{"num_hidden_layers": 9, "n_experts": 32, "d_shared_expert": 128, "hidden_act": "swiglu", "normalize_top_k": true, "routed_scale": 1.0, "balance_loss": 0.015, "norm_eps": 1e-06, "tie_word_embeddings": false, "optimizer": "adamw", "max_steps": 3725}
Below are experts of layer 3 (counted from 0) of a mixture-of-experts language model. Rows are named router (the router's row for the expert), gate (a neuron's input weights, with its number), up (a neuron's input weights, with its number), down (a neuron's output weights, with its number) and show model dimensions 0-255. Each number is 200 + 30 x the weight over its row's rms, rounded and kept within 0 to 999.
Before each expert's rows: a language model's description of what the expert responds to; "comes before" lists some tokens at least twice as common just after its tokens as in all text. This comes from a sample of Wikipedia text that the model never trained on. Tokens count by the router's weight.

# expert 12
What it handles: Measure and quantity nouns
comes before: " of", " in", " to", " and", " with", " for"
router,183,227,221,222,230,204,192,188,202,215,207,207,174,227,163,208,189,198,200,160,217,209,247,169,193,178,254,265,263,240,276,177,155,201,186,206,251,209,168,238,127,227,248,253,193,218,258,205,169,198,175,230,259,202,211,120,266,207,224,191,218,241,218,180,196,270,191,184,221,211,196,156,178,191,182,215,171,216,173,184,184,177,189,151,158,157,160,211,255,165,191,190,190,204,217,237,220,169,233,186,236,166,220,261,206,194,192,219,242,190,148,210,216,202,199,169,156,157,189,255,207,194,215,203,154,221,219,224,212,235,162,213,213,208,221,217,231,160,243,207,210,218,226,180,174,198,193,195,215,195,244,183,171,184,234,168,280,181,173,214,194,189,205,196,162,139,194,214,225,174,208,158,179,207,169,247,218,156,134,174,174,237,218,200,240,238,211,237,270,217,214,197,212,179,224,216,128,204,174,236,189,218,213,255,201,165,205,169,220,210,193,205,186,195,230,149,214,175,211,179,213,199,215,170,192,179,170,218,223,153,191,182,225,223,182,181,136,187,181,149,184,204,230,158,183,121,186,194,217,188,215,204,226,244,206,188
gate0,192,207,180,228,178,195,199,146,226,199,186,231,149,205,180,291,172,137,217,178,217,182,187,247,211,217,218,185,206,191,234,269,177,216,220,236,111,223,215,183,151,209,229,244,197,205,186,193,157,177,197,185,217,222,224,140,168,176,227,199,217,210,227,184,116,203,215,232,209,216,261,204,144,175,197,157,141,218,210,185,187,175,234,187,140,201,151,178,228,241,186,209,247,200,206,193,216,224,206,186,232,166,146,180,221,201,182,185,218,158,212,210,220,213,198,208,177,247,175,245,184,213,201,218,182,187,178,185,181,225,204,190,173,192,157,187,208,226,175,238,207,213,179,218,174,222,166,205,222,186,232,243,228,145,245,245,229,192,247,182,195,184,202,171,215,254,185,188,206,217,235,231,240,211,208,166,187,200,207,209,242,203,190,185,244,215,194,235,164,217,217,234,235,160,193,231,198,223,140,176,228,218,154,172,226,211,185,187,166,230,189,226,166,240,178,191,244,252,210,204,194,228,131,158,247,184,154,191,165,183,225,253,224,267,221,188,147,227,159,243,182,161,209,186,198,195,229,175,155,207,242,196,179,113,161,186
up0,227,141,214,272,208,201,195,217,224,237,204,191,168,239,167,189,153,145,211,217,185,199,197,242,234,244,185,186,219,192,207,196,179,163,216,179,163,255,252,205,164,205,236,217,195,239,230,211,151,190,227,223,174,246,190,159,220,160,272,183,246,249,188,187,159,254,229,181,180,244,225,163,193,267,192,178,198,225,205,201,174,192,219,161,161,157,175,173,255,230,209,228,204,193,224,230,204,247,172,177,184,151,158,258,191,190,226,230,173,214,223,208,264,232,232,223,157,218,164,257,216,157,230,202,154,190,217,220,163,256,200,173,170,199,212,183,183,214,212,211,116,199,231,199,175,238,237,168,194,182,241,218,233,111,223,178,242,209,239,215,201,219,190,155,194,266,205,181,227,244,192,205,222,197,190,197,222,193,169,215,242,222,195,167,191,254,172,265,205,176,203,139,216,221,217,197,164,211,190,175,190,228,171,178,185,203,169,164,185,240,152,223,163,189,210,202,251,208,158,190,157,249,212,165,219,234,200,175,187,193,166,177,234,222,223,195,200,191,194,250,184,165,201,229,171,210,168,185,211,188,179,195,175,196,189,166
down0,151,130,146,192,164,270,187,267,213,218,186,167,258,211,186,196,266,212,207,149,182,213,185,232,202,236,212,211,200,183,203,163,229,212,203,241,177,211,212,178,147,196,242,140,160,199,180,169,210,251,203,179,256,226,189,284,232,245,207,223,213,203,182,207,211,169,153,182,163,226,240,149,183,215,213,177,211,229,196,167,183,173,154,179,203,173,201,272,164,197,238,205,193,221,169,179,189,184,209,251,236,201,202,198,242,185,185,169,194,172,196,238,216,253,163,217,265,227,195,207,196,234,222,202,207,197,217,206,228,208,265,205,229,192,226,198,224,220,158,196,182,248,178,228,214,177,194,228,196,189,222,136,174,208,196,267,151,234,194,202,189,206,197,205,172,220,165,248,217,192,181,201,180,188,174,154,149,200,193,250,221,186,224,241,222,192,166,195,212,195,180,219,181,255,163,180,186,236,212,237,184,262,200,223,173,151,162,196,191,201,210,233,194,217,231,209,212,228,259,221,169,190,171,242,229,197,214,198,217,197,164,197,197,163,188,208,221,185,206,65,207,205,188,221,232,258,201,229,198,172,185,194,218,171,231,195
gate1,215,212,142,194,183,208,200,236,144,204,152,199,183,215,196,205,181,243,194,188,188,168,265,204,212,207,179,183,242,181,212,217,213,228,165,221,203,230,225,202,153,244,187,177,217,199,209,166,199,189,243,232,239,182,200,99,184,183,158,196,186,202,167,215,172,233,231,188,209,171,258,172,187,191,196,197,166,196,237,223,182,188,164,145,232,168,195,196,229,226,146,227,152,193,187,215,262,173,209,188,190,206,185,216,215,177,230,164,200,199,190,221,233,201,222,211,176,165,216,292,193,186,191,184,155,230,214,186,224,202,202,146,184,210,250,202,204,184,211,198,185,157,178,240,200,225,244,225,179,257,141,202,194,185,252,229,225,187,222,180,204,186,193,203,199,206,154,172,260,202,235,171,203,183,223,238,181,189,208,154,193,231,174,215,278,195,176,257,200,285,226,178,194,162,152,263,193,193,196,224,220,164,218,195,242,204,142,143,190,183,180,259,227,173,190,216,168,191,169,176,228,245,214,175,199,196,177,190,201,185,144,214,226,221,188,86,173,197,207,187,151,186,256,184,178,178,202,171,153,232,191,215,207,262,195,212
up1,200,251,146,253,206,174,153,194,188,192,190,205,206,193,209,197,213,194,228,148,247,252,253,197,191,157,203,162,199,183,152,217,218,227,191,192,225,240,217,162,206,215,261,186,204,216,212,183,198,180,233,251,247,190,153,170,210,195,139,183,195,217,213,210,198,247,200,137,188,179,230,162,192,265,219,238,156,167,179,283,278,239,202,191,248,151,131,231,192,214,197,197,205,210,203,202,250,221,130,208,181,205,185,205,245,198,201,211,200,226,210,240,172,175,170,208,185,235,223,252,192,203,195,179,194,221,214,196,221,206,186,205,186,206,216,224,171,159,216,224,167,192,190,224,208,190,157,214,231,224,173,213,205,180,269,210,234,137,234,195,214,204,210,181,186,207,151,182,199,167,195,169,195,182,244,219,220,178,209,170,179,211,173,192,286,179,159,177,227,233,212,185,194,148,223,210,235,218,185,207,174,160,232,195,236,211,116,157,173,214,212,202,237,142,216,205,189,177,208,254,189,242,178,206,141,144,172,158,186,229,169,196,215,208,198,158,173,198,214,213,181,149,240,162,170,163,242,224,192,148,197,256,179,230,208,222
down1,221,207,251,233,197,217,200,209,182,207,210,205,261,194,242,210,231,225,211,209,251,232,196,180,213,205,220,223,212,164,209,181,252,144,190,190,166,189,241,184,210,197,198,200,212,237,169,145,224,231,203,237,202,243,207,175,225,226,255,234,202,201,141,197,153,233,160,158,232,138,205,182,226,200,211,182,264,203,174,219,238,224,113,257,222,209,137,185,143,193,201,231,207,218,126,196,213,208,171,217,181,217,204,158,199,227,271,165,180,201,207,203,198,274,249,192,182,241,201,234,228,216,210,174,185,209,194,201,170,218,231,219,245,172,240,199,156,171,227,200,219,183,175,209,202,227,202,215,198,210,135,134,216,261,149,170,165,191,152,177,201,177,203,197,192,213,193,200,246,247,195,216,189,133,172,218,208,171,208,220,193,258,214,221,225,168,192,211,195,217,212,192,206,102,191,179,149,207,148,208,248,203,207,152,172,243,255,186,206,145,204,249,199,182,211,210,212,205,217,172,250,178,194,192,153,251,233,181,229,162,209,230,235,229,214,185,172,216,240,146,200,197,224,228,210,155,195,165,213,210,185,217,193,190,202,199
gate2,180,225,199,218,189,199,209,186,224,151,171,191,242,170,193,177,174,211,172,140,192,226,223,185,187,224,133,215,201,200,191,179,185,202,210,264,208,201,124,195,147,200,211,238,183,202,170,196,184,187,155,233,197,188,195,143,224,179,210,226,217,231,192,198,167,213,197,228,177,190,192,145,193,218,172,201,201,225,166,156,198,200,189,264,201,162,177,230,259,209,239,215,153,188,224,148,227,188,188,166,188,189,191,195,159,208,227,258,239,184,200,198,204,212,170,184,261,144,196,200,187,192,204,253,186,178,211,177,169,231,194,150,207,197,247,175,227,201,233,195,228,234,185,228,195,186,140,208,199,202,208,220,209,199,340,193,233,224,181,190,176,186,184,214,157,188,189,237,243,224,160,156,205,180,191,196,182,224,187,158,204,231,217,184,195,198,180,198,210,165,214,204,152,254,204,163,171,193,237,193,218,199,238,290,163,202,181,203,269,217,184,209,162,188,172,104,225,194,177,176,217,170,186,211,170,216,262,237,152,156,173,209,158,211,219,232,150,187,166,183,167,167,207,188,173,208,209,205,161,159,215,168,256,272,203,198
up2,202,180,183,170,194,242,224,186,213,178,228,180,231,197,223,189,171,225,192,244,238,170,211,236,204,201,232,236,194,169,224,192,197,188,220,180,200,190,210,192,269,223,196,202,174,160,173,195,245,217,226,153,185,143,195,188,196,223,189,131,202,172,199,125,210,229,212,259,221,183,202,210,259,168,231,219,183,231,229,228,195,254,204,190,183,233,221,179,253,162,155,212,193,193,226,198,223,202,191,162,182,200,244,193,211,253,118,206,164,245,217,199,212,194,152,241,171,197,174,186,258,206,198,174,234,179,173,218,256,143,232,248,274,188,199,222,176,231,197,210,201,229,224,184,229,223,189,253,239,255,196,112,188,199,164,170,185,144,221,153,207,233,207,237,222,218,225,127,153,204,203,222,203,206,156,226,239,143,194,252,185,187,199,211,142,226,187,170,173,176,228,187,181,187,166,212,200,231,195,177,138,202,126,175,176,171,234,290,166,222,217,155,186,233,146,234,160,144,207,202,168,185,195,205,231,222,195,219,173,230,207,220,187,164,193,205,196,189,219,202,231,167,193,186,210,211,199,207,186,215,227,173,197,185,191,188
down2,207,188,165,191,230,220,205,200,197,220,191,227,224,221,242,294,172,201,242,223,204,222,209,198,196,261,198,217,209,183,206,170,201,231,190,169,242,192,225,195,202,287,149,266,205,178,267,187,157,176,182,191,232,197,187,202,212,177,206,250,182,221,207,185,182,141,182,158,215,196,166,233,192,155,231,239,164,194,143,168,214,162,223,220,149,215,236,206,211,148,193,202,270,190,196,215,189,218,195,208,194,234,175,173,214,212,200,164,225,248,228,170,191,193,205,163,241,234,206,170,161,247,214,256,212,193,144,196,209,158,180,178,214,189,188,195,192,157,192,180,266,217,177,198,162,202,245,267,233,221,204,192,139,186,171,184,181,202,184,236,240,201,164,291,146,168,204,175,144,207,175,175,162,169,220,137,171,228,222,211,191,192,193,205,171,171,194,189,222,167,249,180,222,197,232,145,237,190,185,138,215,180,211,226,224,170,210,153,221,187,184,178,193,190,184,241,178,224,205,224,198,234,216,159,120,180,215,204,188,196,153,216,259,168,181,199,206,203,228,230,174,224,236,205,200,247,216,219,211,210,217,172,135,186,219,216
gate3,219,204,172,189,215,189,230,212,188,176,135,199,142,174,216,218,230,247,228,233,154,157,214,187,185,200,189,229,177,189,251,90,213,204,231,218,184,193,176,211,205,205,181,187,212,229,185,239,156,156,171,150,232,146,207,210,184,202,168,190,196,224,185,179,146,240,196,206,194,216,136,173,214,124,199,221,211,239,204,197,244,216,182,187,152,223,181,207,205,160,187,209,187,201,230,175,229,182,198,201,160,261,155,153,215,197,214,204,204,220,193,217,191,226,164,187,180,225,198,187,215,198,194,238,251,196,163,183,154,198,211,153,170,156,172,181,176,222,204,135,222,209,173,153,204,143,205,232,195,179,206,245,146,187,244,194,246,201,205,177,201,221,205,191,165,167,221,210,245,196,245,193,210,162,178,202,194,167,188,189,211,216,192,157,229,243,250,199,173,250,200,196,173,215,230,180,184,206,211,238,189,210,194,206,237,177,139,157,261,190,169,293,178,176,210,266,169,163,153,186,212,177,182,191,169,169,159,248,250,210,181,206,227,195,232,217,253,218,244,249,165,209,196,159,229,149,168,187,208,156,187,162,170,158,178,228
up3,171,174,191,203,186,238,194,214,246,155,123,245,227,175,228,217,232,157,205,224,140,181,157,228,199,234,248,213,165,191,166,194,164,180,246,163,170,222,134,222,202,154,202,204,162,212,185,215,210,194,247,251,184,163,182,176,211,205,166,184,190,251,222,257,178,149,203,205,170,173,160,231,185,251,181,191,137,241,203,176,206,162,177,241,209,229,180,232,217,244,183,275,211,193,209,221,153,178,154,209,196,175,190,151,214,168,173,150,231,223,204,253,174,208,240,225,167,238,190,178,128,226,177,206,243,184,191,191,161,249,198,150,222,231,219,201,206,160,171,159,173,274,177,156,203,213,150,160,230,225,167,171,162,205,166,212,254,218,168,227,198,185,250,196,195,167,181,181,130,181,178,256,197,217,208,225,213,194,220,195,232,177,167,169,183,239,222,198,208,211,240,192,207,201,186,169,225,125,203,149,154,192,209,215,189,206,227,200,189,192,214,218,199,236,173,170,149,235,207,204,192,227,232,179,212,244,171,222,168,207,207,198,231,196,201,200,187,197,221,202,241,244,219,193,152,228,183,227,200,222,172,172,203,155,231,191
down3,220,195,150,180,205,115,160,181,163,250,158,156,222,225,168,213,133,265,262,182,205,209,182,184,164,191,200,158,196,201,192,187,210,218,223,188,184,199,163,161,161,233,197,152,207,224,169,202,203,184,187,184,212,196,180,244,213,157,181,134,196,218,217,157,189,207,223,224,117,107,147,245,217,216,170,217,241,237,157,189,169,215,192,189,245,233,175,153,168,208,175,189,162,205,189,196,178,165,191,208,196,214,302,252,181,214,191,211,227,174,202,186,168,181,180,183,154,204,133,169,122,161,231,223,191,205,210,173,215,290,211,217,259,175,229,177,184,225,152,184,240,247,209,153,191,189,154,198,220,203,221,209,191,195,182,184,196,234,209,149,197,221,155,205,234,188,191,180,203,209,210,189,193,183,218,219,198,224,202,223,122,202,195,254,210,173,195,199,211,174,192,183,168,195,228,196,161,182,194,198,234,184,243,165,201,178,227,200,208,244,178,228,212,205,187,140,222,171,208,219,164,163,216,206,220,198,202,212,189,199,192,182,183,204,156,194,214,173,142,170,188,165,212,243,215,243,151,187,208,168,237,190,194,199,207,164
gate4,187,230,212,197,174,167,222,178,126,293,157,175,192,212,201,172,190,194,190,205,206,170,239,195,254,213,196,206,198,273,216,179,175,246,170,202,181,184,203,165,259,228,198,102,213,252,182,162,230,187,213,234,184,185,164,262,178,264,215,228,171,222,214,224,213,172,196,236,219,169,159,160,150,203,220,216,172,202,177,220,234,259,272,196,151,210,191,135,211,207,212,236,189,208,187,191,220,188,245,178,167,164,186,196,246,171,196,212,195,215,166,194,218,145,201,197,190,193,199,223,218,270,180,233,178,170,259,211,203,161,154,169,191,189,194,172,234,130,167,201,204,203,229,210,200,194,156,245,228,203,184,181,212,181,209,174,177,225,236,173,179,193,171,225,211,169,237,241,182,151,222,230,201,208,228,181,149,191,225,193,163,184,238,235,197,221,199,172,198,179,167,170,214,189,165,217,220,156,183,205,119,210,193,211,222,159,238,226,199,210,196,179,257,184,190,183,215,205,226,171,246,221,187,203,166,217,155,221,213,199,182,221,180,209,180,145,171,196,172,248,200,231,174,223,144,226,251,203,218,157,216,198,215,139,245,204
up4,197,204,188,211,181,260,195,214,235,162,228,172,170,166,215,215,168,173,172,176,228,209,168,238,226,183,171,196,161,183,248,244,178,187,220,200,171,267,206,192,153,203,183,203,193,237,200,223,202,207,223,211,192,195,234,141,217,188,211,198,187,158,241,166,204,183,241,228,197,224,229,211,176,232,210,144,173,184,222,241,184,203,199,244,220,168,181,216,186,191,233,137,269,213,153,211,188,196,200,249,255,242,215,172,162,164,203,130,235,182,176,227,213,270,165,234,190,149,175,152,163,176,219,146,191,168,191,172,162,240,180,180,167,208,224,207,171,211,233,202,228,187,180,192,227,170,177,201,220,151,190,176,160,218,216,207,144,209,165,217,211,213,237,222,212,195,208,165,171,233,208,217,222,154,177,195,182,162,133,205,251,236,206,197,238,152,208,187,210,209,233,226,189,195,261,213,203,241,219,165,210,187,167,214,134,266,195,246,208,200,156,180,167,198,185,200,262,201,202,219,206,163,201,230,234,164,222,205,212,237,185,264,166,149,227,212,193,225,191,166,132,193,227,149,173,242,217,164,198,168,176,244,179,222,157,264
down4,169,247,201,193,166,208,193,198,202,132,227,194,212,216,213,188,146,144,173,206,214,169,220,216,194,177,196,223,195,223,220,146,216,150,236,243,172,213,155,201,231,265,197,207,200,189,205,242,203,223,223,169,230,232,177,172,211,227,244,259,263,184,238,190,197,219,226,214,222,281,173,227,216,192,188,215,180,204,186,203,236,223,158,212,207,224,165,206,206,172,205,138,193,192,165,187,222,239,245,187,215,221,210,205,184,224,149,140,190,200,122,254,183,270,231,186,175,260,185,195,209,174,232,188,234,179,212,209,170,187,215,243,191,213,152,222,199,222,181,182,237,202,181,196,233,207,167,163,188,187,162,173,190,226,187,206,202,203,197,141,179,216,183,167,229,163,187,217,168,245,157,203,157,226,165,162,239,194,197,228,265,274,205,177,146,160,234,193,192,169,242,229,200,245,209,196,222,180,211,198,241,233,241,134,197,195,214,277,201,197,150,154,218,213,186,201,187,230,169,240,192,138,153,210,225,195,212,198,186,207,193,171,189,202,215,212,163,169,226,177,160,216,193,157,171,167,252,132,197,170,227,189,164,247,176,212
gate5,159,178,214,205,190,151,203,187,184,197,235,225,211,179,163,200,185,200,214,227,232,238,188,191,172,181,197,199,240,202,169,243,177,217,165,141,235,186,207,199,157,138,234,242,217,206,185,203,226,183,210,172,224,212,194,179,199,219,227,232,204,199,188,166,169,191,212,247,146,227,225,216,202,154,162,204,227,158,224,173,214,224,252,214,217,164,204,220,208,213,150,224,209,168,202,228,236,206,178,194,188,196,218,220,176,222,192,200,120,157,196,216,126,244,193,188,177,200,183,163,178,125,223,203,133,182,185,178,161,224,183,169,193,261,206,196,205,205,225,202,194,195,214,208,238,209,195,198,209,262,217,185,201,223,171,166,212,196,249,218,165,178,191,172,228,241,188,235,178,233,175,192,171,222,236,224,160,301,197,237,135,137,188,169,191,249,167,221,245,133,179,217,259,188,199,214,221,202,111,175,208,173,210,221,224,228,178,206,216,234,215,173,188,207,200,173,225,154,248,183,176,250,183,171,229,248,211,150,148,171,170,187,206,183,212,161,185,207,260,240,172,165,215,187,175,216,213,242,228,171,213,120,232,244,204,183
up5,235,244,177,229,255,175,193,208,199,187,179,175,229,240,190,209,222,167,203,136,178,192,181,181,164,208,157,176,277,246,219,263,217,236,178,221,211,189,231,199,186,172,209,186,178,159,231,218,219,210,225,231,187,272,228,208,159,194,193,204,202,171,156,184,198,172,187,174,201,155,215,198,195,237,175,166,206,268,218,197,264,209,183,226,188,236,197,170,191,157,178,206,220,242,197,182,228,201,180,139,232,93,185,135,180,191,191,195,252,213,213,229,186,144,218,202,232,196,221,173,200,208,149,206,253,213,194,177,238,162,231,217,229,202,245,187,229,195,225,202,174,200,155,202,173,188,177,241,156,138,180,232,196,214,220,232,223,190,156,233,193,179,144,194,174,194,228,201,207,219,193,252,207,199,209,224,186,137,185,223,199,191,187,179,212,188,208,204,140,223,174,198,229,210,181,182,218,204,196,114,172,146,217,223,138,225,196,205,178,176,232,198,183,201,196,245,220,186,165,193,203,253,174,231,232,168,200,184,192,257,280,187,205,184,177,259,202,154,202,165,177,173,196,246,228,206,192,172,188,269,198,215,201,171,177,254
down5,192,194,215,222,212,199,228,175,220,210,175,200,168,138,152,233,219,233,188,219,235,207,214,177,190,183,205,187,171,199,254,271,189,213,191,202,206,190,227,177,174,177,232,141,166,241,191,201,225,186,204,185,261,204,211,279,177,284,253,208,232,213,178,128,214,218,176,221,199,151,249,221,187,202,152,268,198,184,230,160,166,191,237,254,195,196,190,227,212,213,162,228,215,198,222,142,150,215,194,192,219,195,201,214,224,225,220,174,153,200,231,225,167,160,222,231,155,248,225,265,216,239,240,192,166,230,213,215,186,223,197,167,207,201,109,193,203,202,164,213,261,152,156,187,169,167,226,195,195,173,215,166,197,190,151,184,170,218,185,195,182,246,222,248,153,226,199,172,181,167,174,205,221,211,180,187,182,182,227,179,179,161,200,211,187,168,211,222,221,203,156,150,251,260,178,170,187,146,229,254,221,171,232,222,202,250,163,193,215,191,173,139,203,217,184,247,184,256,171,236,177,204,208,177,186,194,186,203,191,207,265,211,228,223,216,208,227,175,157,183,169,184,200,209,157,164,179,189,247,229,238,201,197,160,206,182
gate6,245,194,238,165,187,195,159,188,175,236,213,194,203,239,188,212,213,176,198,179,219,207,198,193,172,237,231,216,203,241,244,179,164,212,210,142,174,265,211,188,159,172,220,164,222,155,213,197,179,220,150,249,245,185,197,221,213,260,225,193,251,193,189,292,173,217,189,134,192,178,165,167,194,217,156,230,176,179,202,198,196,156,184,207,206,158,225,205,202,210,155,279,246,189,210,236,165,207,197,182,223,210,228,212,273,191,209,225,210,213,183,219,230,193,204,220,134,219,216,223,223,151,198,170,197,198,204,226,173,182,192,210,145,213,183,212,279,175,214,196,181,176,231,168,237,236,210,122,173,182,229,229,125,158,185,198,226,163,204,185,210,164,205,151,161,153,204,215,202,242,161,194,179,169,181,195,192,187,177,190,210,177,204,229,206,187,202,201,219,198,248,224,136,139,166,227,215,250,192,239,174,173,165,189,213,193,176,218,243,177,160,190,175,241,198,130,239,141,227,215,239,188,206,233,185,206,202,159,223,205,178,225,247,225,249,184,190,214,161,158,237,206,189,218,161,171,182,258,206,202,197,207,160,199,253,235
up6,242,185,195,201,189,187,198,227,212,205,181,171,273,224,164,213,186,209,172,227,225,225,180,132,131,226,223,197,207,190,248,123,200,208,204,129,213,229,189,190,134,203,184,221,270,173,221,167,251,210,165,199,193,232,218,171,218,252,232,233,233,178,183,234,259,188,173,157,209,257,205,145,207,202,169,238,214,191,216,166,216,188,199,192,212,163,227,200,172,219,176,224,209,226,231,178,169,147,217,214,223,223,234,140,257,198,201,227,236,220,257,203,232,236,218,185,169,167,238,208,220,145,209,187,175,201,230,229,207,208,191,192,275,242,194,166,259,178,198,218,196,164,202,194,231,219,258,167,163,195,235,223,179,182,162,206,227,195,184,221,190,163,185,200,206,179,192,207,219,179,176,186,198,205,169,226,225,202,187,222,118,149,246,214,233,161,224,162,219,181,226,227,219,237,259,222,172,221,158,205,157,185,226,194,174,216,201,217,235,200,173,244,229,187,179,126,190,122,252,212,219,204,201,237,131,230,171,161,217,187,224,206,214,186,198,192,178,197,212,205,231,202,224,202,146,138,172,173,216,190,207,214,206,222,200,219
down6,215,226,264,230,246,187,175,231,243,267,254,237,212,209,212,226,175,187,126,192,220,145,244,224,196,187,185,166,213,178,167,197,175,198,199,242,208,190,211,178,215,226,202,164,194,210,197,184,194,176,214,214,183,171,185,201,185,214,210,179,200,198,179,201,203,162,185,191,162,194,219,216,207,172,205,208,190,196,202,157,226,180,236,177,204,231,206,171,205,211,227,184,197,181,170,203,234,226,185,250,153,206,218,189,220,217,154,223,218,191,212,217,251,158,222,251,199,232,187,200,206,224,163,176,177,244,185,232,222,198,182,207,177,220,201,201,175,183,213,211,128,173,272,217,264,210,226,251,189,222,256,197,204,204,169,119,255,217,223,223,162,147,187,184,211,204,190,200,162,174,154,169,193,184,161,207,221,175,180,178,177,221,192,132,215,201,260,167,175,204,224,121,168,198,208,166,237,197,208,218,242,189,198,230,187,239,162,212,207,254,256,72,184,184,224,247,215,187,167,159,230,201,252,199,188,187,220,208,136,171,216,144,230,198,207,187,209,263,216,135,168,157,220,175,183,242,234,176,223,164,208,193,174,197,167,175
gate7,167,193,203,231,154,198,213,164,200,209,256,181,239,212,226,186,217,197,178,188,192,197,221,214,218,212,231,154,202,212,200,197,195,224,203,186,211,256,230,176,196,258,235,228,205,235,214,203,203,259,201,207,190,251,195,232,193,203,181,175,218,186,175,181,168,190,231,196,173,215,189,152,201,182,187,271,185,190,168,213,205,295,185,210,185,193,173,206,225,210,187,156,215,174,157,208,247,180,197,182,191,203,144,230,246,162,251,236,170,226,193,144,192,189,210,109,219,114,246,239,144,224,211,255,170,237,203,228,175,161,177,235,168,238,170,190,140,229,204,232,210,232,179,181,212,195,129,200,206,203,209,141,201,141,181,216,215,224,236,174,211,148,201,216,168,218,171,174,152,167,202,206,267,222,162,238,225,199,240,218,197,194,137,176,210,227,221,205,168,172,260,238,235,145,174,190,173,213,151,191,199,225,183,215,237,154,199,245,184,172,222,148,211,175,228,182,221,214,235,253,225,236,171,136,217,222,170,145,195,183,222,208,194,207,253,223,186,202,199,188,202,164,189,247,231,184,197,207,168,180,222,221,203,219,215,178
up7,171,237,176,196,135,197,198,194,188,236,211,251,248,158,222,149,234,259,193,213,206,167,258,163,228,142,212,139,221,228,217,222,147,230,176,241,201,192,187,207,186,142,196,228,212,170,203,197,197,249,213,189,182,189,232,217,139,207,195,207,190,180,161,204,219,210,187,233,196,198,177,244,205,226,216,177,221,227,196,215,258,242,136,220,255,166,240,171,184,125,238,200,175,145,223,205,224,232,212,227,177,172,193,162,256,172,256,178,162,191,241,189,172,232,194,182,267,176,176,163,199,165,226,188,187,202,202,144,180,184,188,211,224,220,194,169,173,179,198,213,211,200,225,208,202,215,229,170,191,226,210,197,163,106,234,168,161,183,197,201,225,192,228,196,210,184,190,205,239,198,217,228,215,203,181,197,183,223,190,132,209,203,179,246,183,279,187,157,181,158,186,194,186,220,160,205,225,186,224,237,204,229,225,166,181,187,160,218,172,118,211,211,137,164,243,171,201,234,221,184,163,163,200,203,207,230,208,182,175,194,141,198,201,203,219,183,165,195,198,268,189,145,192,187,179,198,231,198,218,131,180,217,228,203,257,172
down7,169,243,196,161,170,219,174,198,226,193,174,192,190,196,231,262,219,157,232,185,224,238,113,166,263,227,186,230,187,214,183,180,218,215,217,154,142,188,201,209,221,212,242,159,185,180,234,202,211,154,132,251,195,153,204,198,235,178,204,172,228,192,228,204,196,211,221,219,228,195,181,218,277,218,199,203,171,180,215,252,189,195,198,257,221,220,216,226,237,219,171,254,221,219,204,207,155,171,214,182,193,239,218,187,209,213,233,198,186,237,183,172,200,177,207,197,111,172,213,183,225,222,173,241,176,190,177,223,225,223,191,230,244,213,176,186,164,200,169,202,201,206,171,188,194,243,164,171,194,118,179,216,142,247,251,181,241,196,161,225,188,219,226,228,218,253,218,177,181,232,180,143,245,161,156,178,223,182,170,186,175,195,190,173,193,197,209,144,171,265,205,185,268,172,223,218,175,141,179,150,190,222,198,178,264,199,205,169,178,229,212,144,218,194,268,214,254,209,189,235,217,224,185,193,182,189,227,203,238,198,188,219,182,186,230,233,217,167,162,254,210,223,237,190,239,239,189,192,264,237,195,183,182,203,173,181
gate8,179,209,163,244,183,176,192,171,153,203,247,212,209,214,187,186,190,164,198,121,178,242,224,197,200,230,193,195,238,240,223,195,120,227,210,216,193,246,161,217,176,199,206,194,159,212,217,207,233,177,212,211,243,208,182,192,171,201,176,232,191,215,163,215,229,223,205,227,206,207,164,165,209,180,234,197,157,164,188,167,157,235,205,208,221,168,187,267,176,165,199,163,208,252,185,242,227,234,145,181,209,200,157,190,180,231,188,167,224,223,208,210,228,221,199,175,267,188,195,196,229,180,230,194,254,195,203,196,254,144,149,173,164,260,180,231,156,166,239,156,222,213,227,155,186,236,171,239,260,210,222,210,180,160,198,160,191,155,164,183,180,167,198,214,233,181,175,201,223,183,190,197,208,188,224,184,183,219,177,221,166,217,182,244,209,227,274,191,208,201,140,229,198,149,198,154,187,235,270,235,214,216,194,201,173,233,225,204,125,188,225,211,164,195,144,190,149,223,185,148,173,167,204,158,250,205,198,178,172,226,245,235,199,219,199,221,241,227,202,192,147,227,267,229,170,216,259,167,168,225,192,163,193,215,212,147
up8,218,214,178,252,190,176,240,218,183,221,199,189,215,199,180,201,163,195,254,222,207,202,236,229,176,217,243,211,230,275,194,161,215,208,177,206,212,221,167,173,189,226,250,156,197,203,226,235,210,142,216,209,239,227,194,149,199,197,182,211,181,233,179,237,240,157,130,221,135,246,218,173,188,196,221,162,142,208,179,145,162,173,223,150,182,228,222,212,204,133,224,189,215,209,248,177,249,207,174,179,230,197,162,175,180,238,181,173,255,206,256,218,178,214,182,198,214,199,234,210,207,246,156,186,213,202,174,146,226,190,200,161,227,226,190,186,164,156,186,178,243,203,219,171,200,188,171,264,224,208,217,173,215,233,218,201,233,216,189,224,192,214,167,227,206,199,235,210,178,221,208,211,149,244,262,139,175,156,143,200,188,183,202,240,192,196,252,181,196,183,181,206,223,160,200,139,228,194,222,260,222,220,191,253,134,210,199,199,169,192,243,236,155,191,190,176,166,240,187,157,181,189,187,134,189,219,172,204,178,218,195,176,202,179,184,156,225,208,155,237,131,222,170,203,156,204,217,162,154,223,246,166,236,243,187,172
down8,204,221,167,186,222,204,236,221,284,207,190,253,217,196,233,222,186,188,196,177,205,218,187,204,137,265,186,247,233,149,229,189,203,172,197,182,199,201,218,239,240,178,237,203,213,187,175,182,214,223,226,180,163,171,192,210,206,217,174,211,235,184,246,229,233,196,197,199,286,178,229,235,177,182,190,221,212,209,230,209,196,170,178,175,148,169,234,211,149,184,208,153,168,183,222,197,182,221,200,164,185,204,196,153,212,211,182,189,178,192,213,204,130,242,190,197,127,197,173,221,208,166,157,194,202,266,230,205,166,229,196,191,215,166,178,210,223,176,200,186,199,202,217,195,195,189,206,207,210,160,123,201,226,221,199,184,150,191,233,210,168,188,207,175,200,153,187,249,220,184,148,223,177,175,200,215,231,168,194,202,289,165,159,159,222,175,153,199,135,265,188,187,208,187,199,204,168,200,257,211,178,160,223,148,188,137,172,235,214,165,196,236,234,210,171,156,253,167,237,203,246,229,189,258,205,184,235,232,146,228,254,236,180,209,186,186,184,163,233,194,255,172,257,193,230,175,218,223,247,224,184,154,145,172,181,179